Experts of a small language model: 192 squared ReLU neurons an expert, a variant of SOAP for the experts.
Below are experts of layer 6 (counted from 0) of a mixture-of-experts language model. Rows are named router (the router's row for the expert), up (a neuron's input weights, with its number) and show model dimensions 0-223. Each number is 500 + 40 x the weight over its row's rms, rounded and kept within 0 to 999. Numbers have three digits each.
After each expert's rows: "comes after" lists some tokens at least twice as common just before its tokens as in all text. This comes from a sample of Wikipedia text that the model never trained on. Tokens count by the router's weight.

# expert 4
router:445501477545497509617510543523461455569499442465473475482465525463512476483558554451546498555519529430541441487501563494446513561493553532505504521580542515499549533539516561449474518474500489499505409512521500458515506511557511517489458428502495479503482495496541457528451467494499477513464495455470497508510510476553493585512558436570494443418573506593401571438583482507531509554500421463378560511456512470465487465533555534463528445551522499515488579490558565432550485484508485482482459421517510455473485522476474501478467476508524473454529495443453498446542464509539536499473516536458515530402465467483527521471447564486494499492542500507484420519541525496522499474543
up4:532466467484500612477554544551536508466547476578485525479443529464525518520573511487438447487519458459489507501485479517427488412534462469481530506478449491475507470565516603480505504575577554562551551541420489568493526483479490530501447586526509481473468489531512457530468449495501496507574472476477534494468480472438537486527531486459502510508484396482440557535528446482506636446511452486543476545467517572453493456510522488439515502493536522470503561476506501532478464537560541461498532523518533530481550513454550469525445498461438515459525505420513492556487558460469473490541505495519523499483558493519511439479460500480530422405503497484553459530519457552447433443561
comes after: "9", "-", "0", "\n", "1", " ("

# expert 19
router:514497524537461526410470565446505483545546543514493510545469489471541499480484534517489528445466481515476513432508474436507528491573519511500487488477514588555485487509499427504505475485430576497524561532544533574460530547459500486501490503515467462459478502528479495499448490552547613478506498439433563495475475466519532450502499477542433544435429486505496536494558508484427489517588489524617459492567457511412493465477538503448470504507487463512519526559474493520556445416537515512474494533483527518519561622459488529483546497465503639453479490475549539486433531450520467492466519520507574433477491536463499519454533478504445559487456532514482454495502541475430491425487
up4:559514502492487542499479508460524514515590559526524484505483496517543578489483436545536475495601522494492501541492479530573500470505497487552560481525567479536496580510490553455502517521500568536465441503529579503463499427510564513523484468532511494447482453548488441488504529545532512476490475490526530512530484452576507524514541447454406610535512516478459526545517443531503497533460527508458475519503505445534543463602526475474492404427494389531505528476500473572520485526520526479529494459444526465476447452566516551481465503499515488451488508562468507490476543434477529344468510499479493481481523483381487502418463493505508430447541443489451513512540469457483489489459
comes after: "\n", ".", "s", "==", " ==", "==="

# expert 8
router:498452429469500547444439489450535510518463514526490481567507460487483491566531527526445514477521628561526501544443430476494434464516479535523462430489566510485440566528480517529544520511482500487482507507518490510497482559557451467486491508574469518538468445460527575539533479537462459449425475485591460506520485559468453509453486470420512574434494573527486508526513452482506504497538493448445449464458593530575487432484480459495484517494489483582518585504478527501482482494491473557495492496462415558487437497519474545485450557476492465573558496464467495383519488487522542541525534489565474539516489525515428414524548505503552505575514505519545476532545508460518548497499
up5:455511466472473580500519445410481531418506457530465500557459556461479533504492484377579600434533555557445480482527510490508515491525451526512462506466602433479423521477500454528496541507483438485501538455514544491474411510469475482501524561530496470446452523546548470494479495512455572483502491457475518543498529457516459512474516503523573540516500520508461446442514463554550527554452498458516512535470522555485462518406551499466479487522531446483519553439493549524484501487483513535508493492527454546533465501482580423493494603541517458514552491552519484507547454459512491490502433567579440535514439567451517497482483488475554477567445470512531582515459526534479540505510
comes after: "\n", " (", " on", "|", " was", " ex"

# expert 2
router:508537586505513502511564519535553582520524543517539483484502553510527496508507551511553486493436479496474472493545472545564547491482443481457529480481478478487573502547526575448477436460479536516496494476516510458561521551478470532492467482554573446476508498532447552464485433536436494584564492408487526560421537456473425536469473422456544529500519508526514476501499545460486480464490480555569538484510474471487527511437506503512507512447485476456517452498443550549527484586472489473517512538425413570443494557453472473489491495484535574493527508525496416561539436519479501437448553449458523499473536504506505410474530504479374490453466480457506491560491517536553493585530
up4:557558480434500536477515512493526565513469511525489510484508519585516446478495455521491511487447427504399567506470545539473443470590578528478508462481546462507457507566488523570519478565536527443476544500432440491426455476482544519458569477487464515524545502448509468420539508476419552520474509488483552499433519465464531430446535484486543555525542565495524500522531465519526438557532450469544456500476454483531490581477501426494534464550490556503438500502525434506537580530511500448562546434472473465460516499602526503463460490525514434479536531451433461524500510457471485555512513494470468527523430573517495505471558525519459502433514483528499432523521545471566516555483
comes after: " of", " in", "'", ".", ",", " to"

# expert 7
router:513577523487558546494504529484534448527489577457505511532409553458480466443578493512528524519453463452518506567538496559480505475499488547443511510458466443470515486495494544493485389482536508500548579496493530466502594476435485605455533546501474485335519491487454494470497511541436421462469547514473512479551503450477498485509446510420550492446515441577494425555465531533482450439554489526494499563470502564547491524513488543495562547537505483482495509500495504510539498490513458479497494487511495537462501557516524460513539499553438513482433556467497451529525545472493520508446479459512468552539526548478467470540503512529426496414444491520496447559514587562534472476519
up4:476558476434544485521578545580400527500501540444507563476470511465496495457537499532539416531511463469496530429459526536469506551509519471488470467470556490479480422482522487463452485504483505541498477412549581608484468538528452492471467464569432488508462442513589537467515423450505569500484585521618439467506440545469454486479454470561486445529517472493538473518469514488535508488538506472466453615550519480449537495498510515452484529487580498517489513488460523466573460506519593492484460534482467545489478527500475526441527507531544466555527543555518483512498422490470521543572497516460462510472501501514432460486510512505524515492552511479457471496514519530571519467423
comes after: " ", " the", " a", " (", " an", "–"

# expert 21
router:499474519508517531473542498460505502505440545510504520494527528493541555593387434520406488511496501624449481504430499499488485524449519546550413487509464502481522548547506514458478503528497489486466501506496414474478549498522545472485527500543462548522471487473463454495475510434476464559542563556550457490510546564487451411546472480469490521563486470535437493454481502508529526544483497437478448516507444535560478521488488422457471563534510544498483462426559470479575591551490568460492402557592487583473518480517494446581506483498500475505464480467476548514520480473447556471492446438486412543473487490502504445483461539538453491503465507531529533440529536521449544517509
up6:485447492502500503528518547437500468423467547602587454487539512472503429523414405532472533454502412486474535437592481436549471548468427562487508502494539482471537506524462506579541510583485559465492544494473486509511462484533473502554454512476500506511462518524469468478475516550462479558440552520513476483434515449520482492480472479496484530544494520470510468566503505405494485458450545480505558528417516447492515523502444501496552528457537465549492551542482488438490585472517529479499484495549563477488540497507438535557507471492548533497497508506448547499583531503501516451565437438470540549505449489473567550547434534556495460481483527437461581470485450572552492522518
comes after: " ", "1", "2", "–", "3", "."

# expert 11
router:582514413500455508485470560437506447530490532467446458457486534529398593421516418489470529471509514468497480436515454467435483446445516504541406528560454496451492480478422527476471529503513545452460508539488498390462502536510528468453544500539517459432484498576469393558469558483528448442533471504500511541488518507547549486505468541504499500455520494466557507471534515469496514487560548523587513539524471534522511490475528494548505542465453553497492540469504531539475525477548490492483518519533544464500526453571531506502529572563463485484474478512505434497473445498484471564384586499540457422500516515490537563527500500489502470507559539507502578546444472451488523467538
up6:488505460486565516541550460530466474474507493479462491522546467485568510553540489466426478492471475465532483518528489469527533468537474578446469387492554540501550547463493470559483490474509523528528485429531510482566446569418494485520492510498506547536470492532484487495568459473470504510551568515533498531474495517466478542509509577501478507466502533499548525497502493535505490504507543486513522506554540451543421485583520511523497481502487454488563416468519457536538563434512428526535469486485547484511408523477535492434475445503463448449580457397423483546520393447565558468470516471467498462487486485483538466567552559573464474447499483538574430501489424496506554600501
comes after: "0", "–", "5", "7", "8", "4"

# expert 17
router:539459510525518495411494474522423534540525502497492539555454527510492515485505553567476508424532458556455540434514450496471469476491492485462509508491579552464536478513494555601582481516428454483504568432457552465448462480518488524483537520468512569443569505371571503550535507461454550454507533545431544534508530435433474470531431534451513477508461501496511507484500490503552476510458593474520525560563420416435476476545477508440517505541495491531499538446466438503519519460512465470486511571454487586576506497465504491486485519497440514547480558503521505472492502466474444515542457512497552480525557473500467555513518489452506539439558490498519551480558462465514448495561
up1:485504568487513501537458472533532590496507604547546518501489515468515539508472478544400444535518503587477505443487520466501484488553524507490494523504627421467464482411500460463547411475573603489504564557490499420460425491555469420481474481462494472529467492501514473533487502499526524474497442506474569495458489430541552482503473526617518501493513488438535517521420512544549443515477469483581487499475516481442498518455513514565423549523496500491578499478526489502462501524506441564514530506507524507503471513454489517478537504520509494522501480555487477423490534444519460581483529523451487492513455561519489494511473396448479517453556481472486451533509543539509569461467
comes after: " |", "|", ",", ";", " in", ":"

# expert 13
router:494525438464454507533534489499509489459535545510523511403513452507568530467579476504468580508502519503385488521509507539494485461528488474577483550508460574438469552501508550473469467497457488535516505520486444496546410571504495517501506528473530486509490487513541499510490462480548501494479434525497469479448511502567543529572433509452521488502395504537477499518547509482521548498473492579503430502556392474436539449542554524465473416579515513518505453517488486437503515486503516496504589542485476486530523534480521530467488447505527437547579437485427525416468448533505551500521471488454476402512467486559484540512472468529447536496507432482490555568389531448551470497486
up1:538483481479450583459560532559399512472499517541390443486550536484599549533563488536580483484513506510504495479517494535501512452534524551503517426512477523409522517491529543519512448482594459503537460488470505530476489509557537477492511508430503473430417484486536489552462521471423523470535488541486466547490505547523518492486537421543532476491496468485509430528490462477536514498441556469520539519517470514487407540478536511396440466521556466460544405503509521499495495614531487462560563453432497458522455591462484567487480521458497538557503529457504513480421537516478546426513499439470464528511524468525556492501448474496483477507488487524512492486453504546557538537519
comes after: "0", "3", "4", "5", "6", "1"

# expert 1
router:492498501453526469574526491578580487529468513570458554585486481496557418469494489449505505501521572503433492483444463475475501493563510584518470462484418498453497446562534521497605537533471503506419466485443477638499480500435476519488475516527455520489458457507545516509458440533439487534595484510571510475455480535403504575529543519457499514488525537498515487528483518528457454501454476485467463491530533516445561560515468441464413495491480470504461483450550505516492472472464487510475505504526519521482463498505492534450430483419505448406470492492435576536478476506576530513501525444520535535529516523470497514577462460460500497525514485484566496487511524575549486525428
up4:522540613532504552468517546538476507464540496523480525476489481440481559502482489524472465505567477495433572517489495472477489409495519519529435545563490490466381527496524499452472509545495489511392456426508530531475584510462387515505482580501519476465430486505447497497511500552488474587569518423497522447534500460457521508480502516524454525523456635542476600498516508505527479446489514516524539498476550504464479592547457458486558534435526493511417422511493509511473497509506570471496427470519506494534438477498534527479455546519495543427523524553558490551479498516495487488508498514463461473542447486572457509522464481493542527494461531475497482510551577487454444505487
comes after: "1", " re", " con", " un", " Re", " Con"

# expert 5
router:496509456506531503489549504521372493493460426450492476492474520476538443510547460595559509473523531476431554507520497499552439605463564505425476554515553475450494496523473501470507556573486554492504471434464517442558446477540515529478504498479488513532495485583478501539523536499476483483538566551489497535499505534492466436582478530496476504576542477558418502526519460520564468591535491488560465477452536428486461460574529552423474482432488497508473474487498530496488510596540525527555410446498494503480476472397458487486434527552530483511534490539569480456467442471551484506471484464518414469499496459501531512507535488488521464458449449448523517439540504488526537523503
up5:460502467490412566461516445510492482512536510506532481499474540536455537513483450511502488513484463549420508604497509500480519475542595580500514494466507528504456436536562481502494467508530494435546491505496505525501475550525467463475514569556450547511562512506440428494492472558489510501517494506517497508441487535558513445474472547497523440449433554529450477521441549424526481523457431521515527514484491525495528412547556559535561471527492517468485454537597434524537524594486471516535498517475529421485540486458504544520481596486585532484460501479461458483549494446448534423529460515500492465494509480500536469422509399442420440527495562476477493561525558571450523515500
comes after: "2", " |", "\n", " ", ")", "---|---|---|---|"